Weights of a small mixture-of-experts language model, trained from scratch on English Wikipedia: 96 GELU neurons an expert.
Below are experts of layer 7 (counted from 0) of a mixture-of-experts language model. Rows are named router (the router's row for the expert), down (a neuron's output weights, with its number) and show model dimensions 0-191. Each number is 128 + 32 x the weight over its row's rms, rounded and kept within 0 to 255. Numbers have three digits each.
After each expert's rows: a language model's description of what the expert responds to. This comes from a sample of Wikipedia text that the model never trained on.

# expert 8
router:065073123121118134174097134138152104140110104102188123148177063155189200108080164112110139107127106125100110052094206091140093148137156123072142068177097095126134126179082103162119129135123118064150108158135129202096111103136123089139189158153140121112104118190058077118109109166142161159125117095128096118094120102153117103156117103106095102060154111145170054144123133124110126134161147110120143099166122133156074118172101160145145135092154165088095114160120133139119114164120122124137167214136114142034160140061137105163146144122148112145100110143076136190093123163122162124
down0:133112141214113072133119138123086085098165148078170112099114112135184162110207093212155103155110165162110149117155160101125180141093121184138098051106146141133088090170118132134144120155197114154064142124158127121154149094100106154112116124179099136130139080170139128079078112151124104097150109119146120105153107150169063138104169098126099128154126154093118099110174144050162105163126133109137141184138142162093098091137134133140104187130074100116156116102092090111162104087088121139135138159157108152125176186196146082119140184185123095125163159144133175138117178156058145088
Adjectives before a noun, mostly nationality or scope words and demonym endings, such as American, National, Russian, local, domestic.

# expert 55
router:098118114177110200158177088176110095165059114104117157165111151165159126179113133156083061126147186124070184102074104119139165166137143154150154086137126155169127137193139139117132136098155100126134109139151157155119050066068092078116167080112114128091103138147094128146114143097136146129174155138110113118066196193127108094112129123102126153120110092168147123211097170123143125096127141075075108106125159101118135104214158098077158162100140136135077148155151099135114139129173157089151156135162140112118141108054125182128092148100125169135156111077074137085107139086130121117
down1:116176122127129137113089150145085123155181128168124106155148123182115087088093115155108170117157068131126093130151111097121186163162150149127096197092149132114167086138074081147118154142123105099092155213106101099068169139080159144171106169073096149139127093146186097154117120131124128110143088082158142091126173084113122146155119116142136149160191083116075177078137077079090140136117120061161096121146165087112103169196094084162102143194171180110156085114159126108098109157094124189121077128114062109085090069147121138078129116101152099113139162106132148126167124134098086126
Commas and conjunctions introducing a clause or phrase: that after verbs of saying, which, while, when, including, with.

# expert 13
router:055088095126064125139110105047099098135160066147181129126097108141154135146118132011058156126184102135109085098117154065142156145166136156152129095108119132144182084167111132162109071161144135121139164095163114171130138135096147130165139106080118144079114115153094084121059150073098135112152138095137094111132128118154113187144168156183135088057061094150164102146150133103171122154138146107110147085108118142076113177144101111126104160124109143088122104134133185076161112100136165152168133197127123088123118130115140132130083153110188101116155063086087174096116121102117136148
down0:150143150122157158183210190126200107127136142102133119081152090076170154105102125106136111137131109128114091103109163114188143116110141171085143161154117128073116124065132144183116155141079138156142168150111071087152154113067175183129118091153137067154140130136099089103099127128124126126135094126172113099071175168066166151111162132102136154105125120117067194069126047096095106089112098103116095144138154158142164106132186180096227089101104086117131104125181158127124145154138140152083117154134135105134181137076092109103171170130121113130133109158123116136154153100164111051
Word pieces and units in tables, coordinates, formulas and transliterated names, such as District, ović, mathbf, version, coordinate separators.

# expert 1
router:165102117135164129093141078100139105118096140079112159124157115147135173124133128094168109166115163160128141083131174088141170173128117148088052108126161143136234120157153130164045109162155106143123131152096105169114109094123122122105122094113081150163094067226070137112085137099135139144178195131105125105172108135124110137137178089139116125114141086157120113147123115155146113145178158169160155116103091158141117157197103076143116207089105121096093119158192156139076174131150161124100159133128127047120109148122128130187141186147143124133144110088087154031127095115153124114
down0:161133147113094131135080092123133130207126088107151144132106116115096155131170144152173117146153095091165149098111133132136107124137145125112112122166088039137067101127223151147123114153166126189111071135122120101099163076131183134093113157148094109050128184127108136167078124148163127171140080203143073195154114145128174149178138208143162130166087124177177108108147112169150106115109170094100095162116122168079142123123144158138128166143097052119102122123090216114109155153123104129092127142158162112106106128129099144095102119151135110065152170130144099166103100185147080108
Middle and final word pieces inside foreign names and technical words, such as București, Amadeus, Figueiredo, polymerase, Pullman.

# expert 57
router:151105051103127149142132139089082079139114107132137115158096087150131111153107133111093115087103156145106159138133118075169134126122215180136119147142103162123163051108119156167134069118096073120138184131134111180101120144170139142096097080177105112136090141113140102104132082119115162166126150134163078057059155133127112196168112167084109131048102147113136109158127174143144196123137166133135199128198073168157124131136115109128151184081065197118115153142129113141111102118177107177123143141161119058123113150122159141140130136137155152151154093107068190159130128072093155113
down1:155103106154162135104159097137172148138095157049098146126142162130094150173114139138108162065110153205109174161165139078117095081168198116178168074064117105158137093141095127096109134139118132181124088189103103094090153118158158135149106134095156177149115092127106129074153110077131116113177092114154140129122115128130201141207118095140127118166165113106126098118096167104133108163200200177117160153157163133051132143135143121079107155138105196150131110145166129181146164142097150114078112186102146084111125109114151144077120135168161136139133143079127144112137063099084124082
Number tokens in statistics tables, scores, times and percentages, such as | 16 |, 2.45, 33.03%, 5:00.

# expert 20
router:095104095167161179076129150092104095164105098094154132132152070154122092125170110067103128140129111194112131095154145077159083153143150088091101137126112221142161137116158112171132154148174041160129150102129134161118110146080130136094118084163093095114147097120120125152094131153109166159119156125106116028092123167129107145146075125124163155060090155075149100138104144113137103142140149111114114128133066174108126100115100112120116145082080181131107149119113090105117104154225115110165168234141147127133205178153158119147116150124125146142132078106086149134092096086096131083
down0:129139123135153121090114140098179140151161141135144157152138101135120103173114187087172149072149081126166161129148132114118128093071123112136130129155161145148103101156153126130210072178126131111133200169140122117172151077095169184076121117139092097102137201083138138203141101108148132112084125109142122116099109162125082152115128154124127084107136160106141149087158192090123125130117142130190172132195191112095128100150127085130132085153211130162088166166114143146114099155144131118124153142116123210191173127142049184068050087165125146140099123083170088131134127138092153169
Digits and digit pieces in years, dates and table figures, plus count words like two, three, several.

# expert 44
router:070159069104091134170155077187093094133075083146156115051110100134153145154096187128208118152154136155115138103116140076137083176139141105180102114121187208181151101125153135111155113059162131068147121126133112142096118137154125094152139103122078107133148140136155052105125136092097196203062112084122143115110139127155106113151127167100137131142118110124116104180087127085138141107139149107102136092170068112136127108108123189145181142114138105108148117160092127117173051112123129128195183092171115181091148113127088088090132137133170099112126095135126127128113078125086186117
down5:135131173096090129171153163145071154159109119131126142191118134106082094102107165110137083067152143118140139159175172067124120135168084143160192141103154138138103081118142146136106121109163191087185148115098142159145193153112103124141138103127117160179151105099102154153121067134121105138156066124113126177108164133161154125147161139128161144092133156131139137145095154174125086118156112120163155155139221164109195062110088109166194119139078142102096079084115106194126159103113131132121164087097139155108133106089119145133150161115077151106125180173145130030153173154149038150
Prefixes and early stems of Latinate verbs and nouns before endings like -ated, -ing, -ation, such as re, inter, dis, pre, res-ur-rected.

# expert 52
router:158051101209070144154144144155095094160123090157051161131103108123153174151106121139120103140100077180080141074103132095194128154122115150118151125145168186121112160178089112143149160139173111126109195129097102128129077144106127066117136043084110103068101107139146119104122164109105132142125187116113102104088200109135125158156110109096120155152102095155153121145132123125157142143121182107086141144114155110097129144194137084101115092109085142119100164134177135099140097150163150090234150127135167053118143097083100137127121097063132133135119102078078133084084100110137144094
down1:129165081137112095119080128172128119144149150108094140125182051139128167115095186072110113141156097115100129113184141133120124097092153095174139138206092137123195108146135060152147132122170088111120129137144140159126125163142080112092075165116152097112094160093075067052146124117176158125130123113147114141119104160121093153132095091110132172149062123186140089177185123159123115060142130089141138160092082158131159141125150140122124100151108119145103122190142159169074103097136190130113075159097035131192153186134099143131120144077132172102169102110133132093200103079098126136
Commas and comma-bearing punctuation like ")," or '",' in prose, citations and lists, including digit-group commas in numbers like 16,826.

# expert 32
router:070173098156138152151157112127126065157076130089125015109110154094104126134131132065141096080155135074095133099097121073119148167172117102096122133131143181128157135113199105113133080075130115102153135146134118165119113160110141083118131111058123115160165096121161141114136196167086119127109096131147111146146165181160089165179115095126098075156086044107154123156099153152090138138122134081132206136111086153205095159138136117045099138094104134107051102153159141148114123162168160148185130123151110113108094095106136135163097137128125114109179081127106108111096069148151141107
down0:136107139140117144134143109120120149149098172161113125093076111115138095078116125130126095178172132154186135113131072124163168141085114144167114127125078097136172124131106087165140142140170176137094134100157096106107093168132148133088133177107121077133158104133132159126160135183111062135188152121070101089143111150121161123132212051168048148097125174078169171136066107153094162092145105122099092132129139132091134148108149108207173120148159128099078144156145151111100150070062122125099094168137091145189120074121166096115184099151055151143082052134110093134126162176133159105
Short consonant-heavy fragments in the middle of foreign or unusual proper names, such as Bre-mb-o, Wall-ab-ies, Bitt-enc-ourt.

# expert 5
router:106129133151094092123150135086065104127110100111109116129144090182171141173072151080187089106168104106132128083113126081158127142161207159131121113169171179133138067142067069141151149141172059052127108119145105162123153082122092106086113096093098132141149162166110048150127098076086170146078133116120096096122140160205074112158153145118134107115142133170194091126126115142100106161099116126088146053177086115141165143114090131076128165093160115086130123189140163106155121122130147130109185142119082139055147099119136138127153184150186119113124084130120160157113118130145096113
down1:157122131184120122143140145089135125117115166107082119164090083123133130083147116096067160193108083107117158134187101161188099151168134121108119151110116132138099182125176173088115163135130147114108145079149137125138119139133162093120175142185160160117059152143117161102115204155166144152123159105060144102119105129095135195099184130126109097078099092113124080129155175106100099108069134137048093103083133079121191127085110091144127154115110145111105119071110141114089131119118117109092144114064115087092097151102106100087211175149118100116079169151127154120151042116169101193
First pieces of ordinary nouns, often split words, after of/and/a, such as water, car, plate(let), const(ipation), land.

# expert 43
router:120107070198174134153205059195097110141140082158122109099130100119118112144101136107090128084105061086146101102088128108152096129161100134115104105132111189151158115129148105141110148131125135137156105115156149112163088139072146084096156134142108104126090111142031122085122192130107138092179114133131114144079193147169123157128150129088123102063049149144144125164101173114123183165133161114137173155182094142165101161132130098117202110127098188098107123136132135084167121128121082070128114113135139117131134112103130121169122189203164120116194090074094111055138131121144086108
down1:105112161183067110142123157097130142130153132126176171107051096120138132144108152141147129048129170170150124126152183146131142145131146180102167084157084086145189161159091101100134068067100107106173112103137116136177082100143104151138123093094115097181174110157076109113159166092128151129117097143104165165119161088153151108168102111126153167130112070124106132148074139157128124116107090078124082089107107182079151110132176208145108133083147088090127173175138122172151168157085182135074098162113126134092139152115073184085170143156124102138090149121129214114177096147104144113
Decimal digits in coordinates, periods, spaces and commas inside numeric tables, chess move lists, money figures, and sentence-ending periods.

# expert 42
router:126102125168136148150145133098143124128097143185087113106146090162195122128151175134113174156174065067082157140089190120118169184136176127062117100106128151120121090126095152143153118152173098138133165175115103150151083165066155117193158112093125089144125064153128140078130109105147152097143093138174092120142177122131115141166095150118088167120158054074171108156131146088163159121144163089122117104119139171183136125127174090089140154082113139114138125155168141192108096117188181121117153193175130120125092159126139090198089149095175129138202091089097116118116126095183143085
down0:121105113178159103102098155183165143056155152091146113084162097129132105153171231204093152098108111102100131121172095117135164130103107143138089131124134100103151134143169163109161101120123170089137167155186218128124163131146154140069149162182145192129122124093157135122062116120094037107100176138100130151134105120113092140149109117144115156077142116099170150083133127119107168108076154159162173036141154189148132200138121120149140112146151101148135201156175148119094146122153149141111184180139074096167107158125128089108141122099156142105080147115102141108165128130131153101
Pipe separators between cells in Wikipedia tables of elections, awards, filmographies, and colons in infobox-style lists.

# expert 46
router:069136046116114121187209078074101103110100112131167083157123107138195165158090157091144097140173087109098150099126175159174096152149089114147111142108132189127134167137146171125049088119083121117163136115186094160133085111158130157141144126101070152139071083152158106138147100147099143166189172132143142120117157139144118160137126204140107197040109123155144130115124174152093105119131177139106084134110113154160151140176153107101133126106107123071128135124153117172087104163136198100145147160165110093112158092115126068189166144111145134140134130162068101119109121122182122090
down0:089163053130153117096162140121111176087143146181200077119087113118110138147204159118138148115168164049128136155102160110109156155152104098163072156093097136155125128152119128104125123090099175162211117150109113094122150131160110112097091138131085104106094122100102111141191179098122076175140134118125193137080120120179059163168148119160089060166150112162102167145148099123068121069063137098162109146128116135172148153172116136098176123107104099123149162080100085125142126165127121124125103103160067143118196100091092153111143128126140106146103132095126082054121144161091086099
Middle letter pieces inside non-English personal and place names, often after K, Sh or G, such as Sh-uk-la, K-eh-rer, Umay-y-ad.

# expert 54
router:050091088123095170160116132107083129133124108158137120125092099134210152152117127087125135132141134123085101073145141071168063168139175161127110103062099110150134193109103133151150144091131140148078146099092147126107123141139126094125195122103071090056144143160097086129077185114144139169089217050128089101097106155182139126134159087107114150130092123100160071147093124110116116150120129150135207136140103101134163150062160171123155165151124143115138143166110164107126150175099161087146108179137140072068101135088112111141138134149137115139135097120076158088184117096197133094
down0:119086084084114134083131137130089149129105141123131141130153156174192080122139056151121113073090140122116089139194136149126120152154176082075146125120110154133059071112115106164144104139135152154177077140107134123129066117146173135144054125107116110117090181097151108170111112141073152190135083096094119108106157138151129164140088107126137140062124174184150085110150171138143158153191141137154113116141142147126120137121121082183166158120101139169093107122102122128160149141043177124096072113115100107141138146144117066163142160036117052170114194152125130102101159186187129137
Nouns naming a person's job or office after a or a nationality, such as politician, footballer, director, mayor, priest.

# expert 48
router:115123065213142174153209066172119121198153050132118082072125082086106173120068131109061163204125087106147091074133132116162065129138120153099100117106154128123157104113118063148137152138158114131101086136123116123141055120105212099099144090076101118129068095119076156111085141162079130109123127100127100108180169114136097133129129135096123094061098129130140087203106150131172123141196101075133160098095140174177137115127108121109151107141132165121121124094130118096116109126098125136139126118106118120133105155103146131149131181135193151143159116087117094119105124102155099082
down0:153122175083119137134204141134129093140170165158155130130058122097129085125081172101136115157111162170148160180104149145190096134163090159158100144144145095119097073160167178138164145150145092148134145106094120096140127099138102143074149093155175133160105094106102137063145114088157114091125054093113109129167138110119151094126099112222094122099148126095142100163136119175107133081130171087095188169140109145112119166124148131105093159156148047181072121134127155085161155102158120096140075110092110139148194195111117160102163076113122136089114143138122104094116133210083183087
Full stops ending sentences, abbreviations and numbered items, plus heading ends ==, question and exclamation marks.

# expert 38
router:107108059140120090110128123130088084126096058104125109137106120163188195125073125105074132138164105116111126122135180100164111161199156139118162099096126100131194112184136178145114117109125108081148099136145157152145155107125139154119107103109147123075110085129094123127096137119083134133108144130131124131131123100144113147149174175174141091070076031130132089143141152141183131199183133090115133134129105103154118169181089156081111112073137132107095128131146173105105158157158161123140144224159128113105090105126161100151151164079188049145156101118126200107112044093104166112
down0:105100146143100106131111114169096125122086216100157156151107079138171098132157147165185130141057099124143071104130142171089080140113061100143121101120125132165164167150085150125181127081151150184108088155128124149194117108138047082194154116179142067129096110120138141129092113122089159131112120102112113117115080095116069085139148097088119158118155172159150093109102141149131145134125106089159170168034186160126101098123157154124144113129138173092164166173148130110180092111126145170124154131123143097118060141138109124145156105135158070137090135155108059153177150147205082129
Middle or ending fragments of rare names, Latin species names and technical words, such as Pasco-al, Tiph-ia, Flu-or-ine, Umayy-ad.